Weights of a small mixture-of-experts language model, trained from scratch on English Wikipedia: 2 picks a token, 271M tokens.
Below are experts of layer 6 (counted from 0) of a mixture-of-experts language model. Rows are named router (the router's row for the expert), gate (a neuron's input weights, with its number), up (a neuron's input weights, with its number) and show model dimensions 0-191. Each number is 128 + 32 x the weight over its row's rms, rounded and kept within 0 to 255. Numbers have three digits each.
Before each expert's rows: a language model's description of what the expert responds to; "comes after" lists some tokens at least twice as common just before its tokens as in all text. This comes from a sample of Wikipedia text that the model never trained on. Tokens count by the router's weight.

# expert 6
What it handles: Mid-word pieces right after an opening consonant, completing common words: f-riend, g-irl, b-oard, ch-urch, c-ouncil, f-rie-ze.
comes after: " F", " f", " p", " P", " b", " c"
router:129155146119109147139130115146177154165126138138096144100122088186087176139148104117197101109065140106105105135158112161173160150107119158104145066074088099135114143136100187144166140106136163072106123172094120115115173120136181075137121133140060163180098195200117102132127165153145164136137172144140152129127078110115015145125148158088148139103185089153110076161139117129133184126142107130109153098106088118119164103160066071055087132123134180082099125099130171167107171142156115124094085138186149063127139123101156119095110141117083156084140134129083150081145177138160092107
gate0:111130143143139124157121160147148131153092096158102129120077084120105147109152134127107174121148105153141097103098123094129124099138120129138165131126140085068182141152124097135145085127137112183097147081111109133162126087110115124144147106086092155167121127141164099082139028132104121176144117210072125088138153155089148076127073111151123081142096124064143107126146077147117107098153134118137085081199113085217156164118090112119124113132050107139084097106082176108206167146090247114105137122098190174125078122083138140131133101081139172110121148093071136142180165127129138121
up0:119119168074156097131151154098141123103198154098099159131156126163152132156093157094175073088117152117166111185112130131095174116129127113131110124154108186142150142099157206136082119132088114167178147211167139109101130139136109156141175182157138123100112123176108097107130207126189123134106144112153096148101127100185127135111151130117128171109104116181190163135082159120098136214108081162137160113099160139047120110160134093158170119132118119133135167169147095097106134139180108093207122070094099072064104183134108088096157118145092131149170164095102113111167109156186141099

# expert 20
What it handles: Word pieces inside Spanish, Portuguese, French and Italian names and places, often accented, such as Santi|ag|o, Rí|o, Ernest|o, Ren|é|.
comes after: "u", "a", "é", "i", "z", "o"
router:087165112194093096191069127136109151156138115105135076122154180149166137132086134160079099153110178131186154109146133085073147131137097151200103177173144127139111094117145132096122102177132109105172128139137193086170113183073119130099055117176152132194129096120161145114157146137146069111099109120127134162081137086125132159090143154127126177152061094122073116104083153145136118116111161113148088188101143127169099100131196135103102140190115035136125108166104148134131136203180056148079136150122117133176095127098126100109079139100118089099138168114140138133092098110136109127
gate0:118167164167098190098117127186112121124106133071146160147144111112173188119117207087116156149075126088081124169191181133129142104142157099114160128222134122125134193122144139142105130090075106095157122153050088161131152129112096083174145167123139166160131103159154055141140099076117111118136170159148165127142090183113060126170134162159117147161096084147144164187126150172133107082129163129106162142185148161129167121106149111114086139120163173143189106126168144155173144108144105136085160093068070153131124087125181103172127111153155087132106125105089126157069123137143153120
up0:065188060210185107114084093137135089096111123113121094161093111103159150183134151099113153188140151097155120143167126075101107062136104065074131172111149094062085160101117110104123122151118151120110089125107116142138150098137124117147132159129208171107152080078163123108091079138140163096096110130125127110134096168142148069103149169087142128146091142156112148089139165073140134112150180134141096121123099109147115136131208129126194116152143100147151155153143130124169108051115120160128165143064073128154168160152133084156189113182143115128038098124158106111090136140134170158

# expert 2
What it handles: Table pipes, list dashes, section-heading markers and infobox labels, such as Personal information, ==See also, Country:, Pos.
comes after: "\n", "|", "-", " ", "===", "=="
router:152091130094123164107103118171100085145157116197113121146137140091148127104197139143167126139143140137177070143121116171133128122086061190169102125126147148140190161188103147129097155104082128122097138092111126134111152160124097128166152129114133086159156114125117157113148061159073134096108073120142126029117161174145120180146172057166129110190090147165138118058159120172112071138127126098085149193095193127086068135162057136139139079144109167115123147118102132126090154146088131141118125165197121130085193110114149087129109115105192131097149101097131121174104105087143149162
gate0:051093166071084139137079175131078108133125169107164161083152164138145127124156119141092057148174151164137115086062180134106128074088094120143052112094072116114130137077159130094137104105134108070140134080109101130185103108134149141093164146166132105143136071123106046131105140108113133089116212147181103106082166149139121137136175104112128157131154136140121075123112082146107135119108162099123125106165144114115108124134128088123034166096163133180079192101164125123113089159117137164126133141110106103087125131131156130129074109135091082124152130135137110199176122164073055102
up0:095123164068107171108148112095138131144142143108101137116165158143176146164182164106101112142179158190142147093111147117109171145141196097124143120126063095135110150080112086118160131165125117140137141125151133130111096160111197094122173118167090145110106119155122125131117154125135135095138160094098111099138098118159149098110127161134089199167123148143175115050121117150138192099083128077117099168143147084136088131194160170161131097146138161151160167179197191140122108127148169103130119113222073159123123113161200151101135071178167101123134160142137116181161079122106019136

# expert 5
What it handles: Short word pieces just after a capital letter in proper names, such as Bra|h|ms, K|ir|an, B|ost|on, L|ix|us.
comes after: " L", " G", " S", " T", " B", " H"
router:091129092107147070197145112126201138184090113116153091118116086123095180158093146121175113145131186121191136100132081115170105093077062217124142146150141118105112105125141126136166155132156120113193147178182121101106163118139145148160148102062110106149134082147071192187152109161136100139143170146099194166104103105121102129067143113108098095106126140124097094159121095118119153096116071149094161150079094139152177151140101112118107088121079125123091159127087118141187106177127149151089141110116091104161132179179168139095111194094124103119066100128135140060098168117133127096
gate0:090141149149099163114105117103141148147124167086080103150146108098154111095131173086153135128121101067113126168183108115096097159086067165097130096112141121191145074138107122178141147198079117157120125081138130094080139188130121090081132089167131170143057069128104081153159152161134129120082102139085178105155130060093113093109134095149104123153127075101158231118134102128176166101173144109135140163130119096160154156124128048170135135082071128152180138156157119116131092162199119126126177118102123168181188106093097106103115144178168088172096144135107131114118091124128148113
up0:057057130114121154128125152122138193104143159184170116061159162138125145180160149095107086127130138116186135141110116187112180128163111130122127123105091105117089112126135095122155145091156119120076219068159077116048108108135144121175157122135142104097155119161127109116130159022103115109130131120102096143182185143148136118140129182154156150112116105183108120100142106094147104114147159107120205130159107119176086093175196141164123117131175147173132162111152146117062150115126167202142109100106158117151117160112110125136121131070148167055162137174162120129134075143104169167